Below are experts of layer 6 (counted from 0) of a mixture-of-experts language model. Rows are named router (the router's row for the expert) and show model dimensions 480-511. Each number is 128 + 24 x the weight over its row's rms, rounded and kept within 0 to 255. Numbers have three digits each.
After each expert's rows: a language model's description of what the expert responds to. This comes from a sample of Wikipedia text that the model never trained on.

# expert 3
router:105159164182123081167142172157123113135152174159076116148093102126133122165115189132114086108103
It responds to: Capitalized name starts. Opening pieces of capitalized proper names, places and buildings, often in historic-house articles, such as Glen, Houston, Brooklyn, Holy, chancel.

# expert 18
router:118106116084115141096142142151161115133115182112141105154108128151101115143119137119139121138175
It responds to: Military and aviation words. Word-initial pieces of nouns and verbs after "the" or "a", mostly in military, aircraft or technical text, e.g. flow(n), troops, Exp(editionary).

# expert 15
router:147159173166117100105108080085089148111119114172092146112144098102113145123109118138175145152105
It responds to: Table pipes, name endings. Table cell pipes in sports and statistics tables, and word pieces ending personal names such as Niki, Andreas, Losey, McKay.

# expert 37
router:118162162113148129102147134159099146092142131118110078138123138133101155135147152114131149110098
It responds to: Word-ending suffixes. Middle and final pieces that complete common English words, such as int-ense, pivo-tal, techn-ician, under-took, and adjectives like global, personal, civil.

# expert 48
router:129131167150126137127141103125154125130116156068070117111139155115131141110115142116134122140096
It responds to: Mid-name syllable pieces. Short syllable pieces inside rare words and foreign personal names, such as besi-eg-ed, Minori-ty, dangero-us, Z-ippert.

# expert 61
router:144148141133121097115133141120118065109137137160158142120106084112116121143135118096134091121143
It responds to: Sports career narration. Verbs and stats words in athlete career sections and match tables, such as placed, sacked, combined tackles, went, plus position codes like GK, DF.

# expert 42
router:128134088127188070105118093119111136112139123139159126154110162097165092138149119163115124104082
It responds to: Line breaks in lists. Newlines and paragraph breaks ending infobox fields, list items and sections, plus coordinate minute/second marks and UTC.

# expert 44
router:142135142159086152143099085117139113126142127124128151144159143121156080106132092170133106180119
It responds to: Name parts, Binomial label. The "Binomial" label in taxoboxes, and word pieces inside names of people, places and cars, such as Hamilton, Ford, Cho-col-ate.

# expert 25
router:143127148128125117141110134141109173124151112119125167125095102094113141169111085144166109094155
It responds to: Infobox field words. Field names and word endings right after a line break, dash or equals sign in infoboxes, such as Establ-ished, Former, History, and the article "the".

# expert 59
router:131141098158123123124165187120130114131156184137170148193103083111115101109085110133102133084120
It responds to: Sports name fragments. First pieces of split names and words in sports results tables, like wel-terweight, Sl-ovakia, Qual-ifier, Hi-nton, Indian Wells.

# expert 2
router:120135127128169087157096109088169098159121159129123137126121130140147149134107130141156150082126
It responds to: Paragraph breaks, sentence ends. Paragraph breaks after a finished sentence, colon or section heading, and full stops, such as the break after "It begins:" or "reception==".

# expert 60
router:115066150091095125145147101121180124129134147150121096164130137178147092130075132107132149131115
It responds to: Possessive apostrophes and ordinals. Possessive apostrophes after nouns before superlatives or first, like Britain's most, band's first, plus "the", first, second.

# expert 31
router:122179103142115098113113105129105162135111135116125154169144148130136136072126120117128138071064
It responds to: Sports and Romance names. Pieces of Portuguese, Spanish and Hungarian names, such as Gust-av-o, Espino-za, plus sports table terms like Apps, Goals, national team, Cup.

# expert 41
router:116150092120134152158124144085165108148125035103105090143111134134171116118119126080111090082165
It responds to: Clause connectors. Words opening a subordinate or linking phrase after a comma, especially by in described by, plus while, however, and, through.

# expert 50
router:112136156122138153093109133122125110167162057128139171150117154168110127126122100113116165130158
It responds to: Clause-final nouns, word endings. Nouns and word endings that close a phrase before punctuation, such as children, prison, patients, over time, abroad.

# expert 0
router:106137140077091140157139100084132108153149168113109128151132115137093084141124114101102134067141
It responds to: Clause-break punctuation and conjunctions. Commas, periods, colons and conjunctions ending or linking clauses, such as ",", ".", but, including, although, plus "=" in headings.

# expert 39
router:163174118141131141126133138145128187084114151155134128126091143099098113080099138155126133148137
It responds to: Education and schools. Words about schools, universities and students, such as university, college, scholarship, courses, and "the" before institution names.

# expert 12
router:094126130128152153152121148121103116112098080147149116169102116157159143100132092112139132081196
It responds to: Verb endings and particles. Past and progressive endings and verb particles or objects after verbs, such as -ed, -ing, "set out", "set them", considered.

# expert 16
router:118126080126157149137161162134124091127102123163173153117127110128149117141132147104110142110130
It responds to: Inner subword pieces. Middle subword chunks of split words in prose and tables, e.g. g-rou-p, Th-rou-ghout, catch-ment, Mem-phi-s.

# expert 24
router:091120123145145132128139170170168164084130167128132122136090120156142148121118112108154053137069
It responds to: Head nouns in names. Final nouns of compound names and noun phrases, often organisations and titles, such as Year, Business, Records, seasons, partner, Event(s).

# expert 27
router:144117123143123143136149128149103136147127135111154123124149118106123129129167132141114136121079
It responds to: Mid-word pieces, taxonomy. Middle pieces of longer words, especially in taxonomy infobox lines like Tribe, Monocots, Denomination, plus vegetation, reactor.

# expert 22
router:107168150128165117093107104154164153142134169125116133118135100149132088080103143152135144099122
It responds to: Foreign name starts. Opening pieces of South Asian and other non-English personal and place names in film casts and tables, e.g. Gill, Ven-kittaraman, Naval-gund.

# expert 49
router:101142134171157191164196135141145100121153115141082118105132124176146133152090151136115149155064
It responds to: Name-start and word-end pieces. Opening pieces of first names such as Jer, Joe, Ray, Ja, and final letters completing words, such as Home-r, cheape-r, viny-l.

# expert 7
router:139143156135112127107102114168151129135102206136165127111162143092110113121150152146090130093143
It responds to: Name-initial fragments. First or second pieces of foreign and English proper names in lists and tables, such as Mol, Dun, Z-amb-ia, Š-ib-enik.

# expert 23
router:152118078147132136096112131122168109129145149140123150128121157121146124106097163078117147121170
It responds to: Measurement and infobox units. Units and suffixes after numbers in geographic infoboxes and tables, like metres, cm, N in coordinates; also High-est, Open-ing.

# expert 34
router:143093152166150091108100100116115130140121087155152122126123110119121154098165136115178109163144
It responds to: Word endings before breaks. Final pieces ending words or phrases before a pipe, newline or parenthesis, e.g. weddin-g, Cutt-ing, Mud-ge, closing ")" after dates.

# expert 20
router:146100096132131132128126154102190169112170088102128121115109133103119132150102115107160095174106
It responds to: Tables, coordinates, list markup. Table pipes, heading markup, coordinate digits and list breaks in listing pages, such as NRHP tables, officeholder boxes and medal tables.

# expert 47
router:135123129147124106147150129157161131127147160104097137138164177136137120127133129113126125136132
It responds to: Emphasis and list continuations. Words after and, or, of in lists and election tables, like even, less, which, album; also line breaks ending table rows.

# expert 6
router:153120111118109129140136158123113125138108129121138124118140105106153159149175131119112128148075
It responds to: Mid-word Latinate fragments. Middle pieces of longer words after prefixes like dis, ind, unc, such as stati-stic-s, ind-uct-ed, ref-uses, Dis-band-ed.

# expert 51
router:084132114073127115160140113087113128142116136126133118166127143149106119171147111140153175093124
It responds to: Sentence-ending punctuation. Periods ending sentences and abbreviations like vs. and Dr., plus heading equals signs, table dashes, and contrast words however, but, though.

# expert 40
router:122143121142165151121147107127127138138108134122136129130106125070076147132166119152164136138149
It responds to: Section and table headers. Header words and markup in credits, section titles and results tables, e.g. "Additional musicians", "Songwriters", "===Road==", pipe separators.

# expert 45
router:193146110131107122121112146153146145129136182164182154112149133092124124121113068169113121136129
It responds to: Mixed function words. Short connectives like and, of, in, as, plus pieces continuing a capital letter in headings, such as Doyle, Postcard, Grand.

# expert 28
router:151081120092158126095154108159126204103149160156138167083134122125108154157122154076131144119142
It responds to: Years and coordinates. Years, page-like numbers and coordinate degrees after parentheses or commas, e.g. 2004, 2021, 84°31′; also "Me-xi-co" and "O-wn-ership".

# expert 33
router:111117109087128150152133159142174174103120077118168129166092083097152145148123119117150092094156
It responds to: Election table pipes. Row-opening pipes in tables, especially election results with Party, Candidate and Votes columns, and also sports rosters and draft tables.

# expert 30
router:081142111131139104113098162130112182135114092091085119140116119108115160119171142138120136150118
It responds to: Romance-language name pieces. Word pieces in French, Italian, Spanish and other non-English names and titles, e.g. Alexand-re, Sal-ut, Gal-issa-rd, Pr-ât.

# expert 9
router:127102141130175069155135132159116186174115113128117127135104101154123144182119126106135104100155
It responds to: Hyphens and list dashes. Hyphens inside compounds and dashes opening infobox or list lines, such as COVID-19, plug-ins, "- Branch:", plus heading equals signs.

# expert 36
router:130103123139136144148102110099143110139116110135144165119115176120175104119107133165119167126192
It responds to: Articles and table filler. "the", "a", table separator dashes and blank cells, plus adjective endings like -able in incapable and atyp-ical.

# expert 17
router:146127102102103100117123134113130134121172079110110116144130142114057080115083107109101145155092
It responds to: Article and year openers. Sentence-opening The or a right after an article title line, and years or place names in sports results tables, like The 2022 Open.

# expert 1
router:105166120124145164117145127135140142131104111097167152124137166123135108095145142143101128152138
It responds to: Non-English name syllables. Word-piece syllables inside transliterated Asian, Slavic, Turkic and Persian names and places, such as Navalgun-d, Imomk-ul-ov, Kimiy-osh-i.

# expert 46
router:129094149110154115131115120105125088159121132142169124130110087122130137146131104153150108091132
It responds to: Decimals and sentence starts. Digits after a decimal point in stats or coordinates, e.g. 16.48, 66.3, plus sentence-initial pronouns like He, It, They, and "died".

# expert 53
router:129107174163094166151102109083125138166169143104080160126139110137094113103094115152119144165167
It responds to: Fixed-phrase prepositions. The of in as of and in front of, plus for, among, other after set phrases, like as of 2024, among others.

# expert 35
router:107136113129149191104134101093113121114128111127130120123120139152137133131115143089135168156166
It responds to: Suffixes and list separators. Commas and pipes in tables and lists, unit exponents like km2, and inner or final word pieces like trip-art-ite, satrap-y.

# expert 8
router:160149115129141139123125157087160117106133156119144136162140119160139101122103123130156160106175
It responds to: Passive participles, main verbs. Past participles and main verbs after was, is, were or be, such as used, named, released, found, called, published.

# expert 57
router:095090146141170108150142099122118126166132166128148135140134147131091105131113111132155142131144
It responds to: Capital-letter acronyms. Single capital letters and pieces inside acronyms and codes, such as LDS, LGBT, EML, KSNL, and ENG in tables.

# expert 10
router:121103128142096089120149091127129109129164157142125098148134115140100111110102171140149132081109
It responds to: Mid-word fragments, titles. Word-internal pieces and separators in song titles, quoted names and tables, e.g. soph-omo-re, N/a, Chica-go, Vie-ja-s.

# expert 13
router:123122129088129142085097132157133199099113134102113136160121134114110111126138179117130160144143
It responds to: Infobox location markers. Coordinate letters, colons, list dashes and location prepositions in geography infoboxes, such as "Coordinates:", "°E", "Location in", "within".

# expert 62
router:189119140123123126131120115107128116155145146151133122147149163116121148114100116084135136142149
It responds to: Preposition "to". The word to after endemic, close, due, leading or relocate, plus until and because, and degree signs and en dashes.

# expert 54
router:106127146121129132140135137127093100082152135164121095149096135158116088108096121128108165147167
It responds to: Numbers in tables. Numbers and pipe separators in statistics tables and coordinates, e.g. 43 in 78°56′43″, vote counts, years, league standings.

# expert 21
router:087135107090155170151113143144173147125112118075084115111122170144111124122152138102116121148124
It responds to: Word-final suffixes. Final pieces completing a word just before a comma or period, such as barren, prisoners, dormers, Slayer.

# expert 19
router:104097120096111128157133144112090125174186122143148178156103089138129142081129137128128148137174
It responds to: Quantity "of" phrases. The word "of" after quantity nouns such as "number of", "density of", "variety of", plus table pipes and statistics headers like Total, Population, %.

# expert 52
router:130140120178108150116145117082148114116096114157146137097111121164154102084140106163179124119147
It responds to: Japanese media, song titles. Word pieces in Japanese TV, anime and music articles and track lists, e.g. Take-shi, Esc-ap-ade, Jup-iter, and table headers like Title.

# expert 38
router:151097090109101110127129123119106133108121077132138125145152111136144102113060179084138116165120
It responds to: Words after "the". Words right after the or a, mostly ordinal-like adjectives such as following, next, latter, largest, same, plus line breaks ending table rows.

# expert 5
router:143121113105158168100099150096108128131118103103137113154148176148132138120156123132136140102185
It responds to: Prepositions before objects. Articles, possessives and prepositions starting a noun phrase in running prose, like of, the, with; also word-final pieces like challeng-ing, possibil-ity.

# expert 55
router:116101168146124153163127129169127149122108109115106141098137108169125099174106112153132134102103
It responds to: Sentence-opening words. Words beginning a sentence or clause in narrative prose, such as The, He, During, Although, Throughout, According.

# expert 63
router:163098118148113095154156126100130095124133101110094107089160130128141137088091127135117106139090
It responds to: Personal life and people. Words about marriage, relatives and people's roles in biographies, such as married, wife, widow, divorce, comedian, plus name endings.

# expert 56
router:129122075067115100133151149147157103141143163147184111118149159148134137115114100108135117111137
It responds to: Mid-word pieces, assorted nouns. Middle pieces of longer words and some nouns before -s or of, such as addition-s, motiva-ted, Dol-ly, construction.

# expert 29
router:129134139097141092139128123118111133052074117128066127101155119149087156142137090078122118109144
It responds to: Prepositions after verbs or nouns. Prepositions and verbs linking to a topic in book, film and career text, like for, on, against, regarding, follows, about.

# expert 14
router:173162137095138105105151119133069121098113079121167130133158149091079143144128130097125096166116
It responds to: List-field colons and dashes. Colons after field labels in infobox-style lists, such as Genre:, Label: or goal scorers, plus list dashes, en dashes and table pipes.

# expert 4
router:111137098142127108113161159103119142163114096150159107121082102113163144109101131144168110155146
It responds to: Infobox list dashes. Leading dashes and pipes starting infobox or table rows in fact lists, e.g. "- Founded:", "- Line:", and medal-table cells.

# expert 11
router:087134185094160115143157096165127135114138172128116125082120110169089151125148120119142115090103
It responds to: Biography word starts. First pieces of split words and verbs after he/she in biographies, like ill-ust-rator, dist-ributing, also; plus taxonomy words like Genus, Binomial.

# expert 26
router:136114128096117095153121116087119134110143130124144145183140140163138129115120119132149130117176
It responds to: Copulas and auxiliaries. Main verbs and auxiliaries right after the subject, especially is/was in opening definitions ("X is a town"), plus has, had, became, would.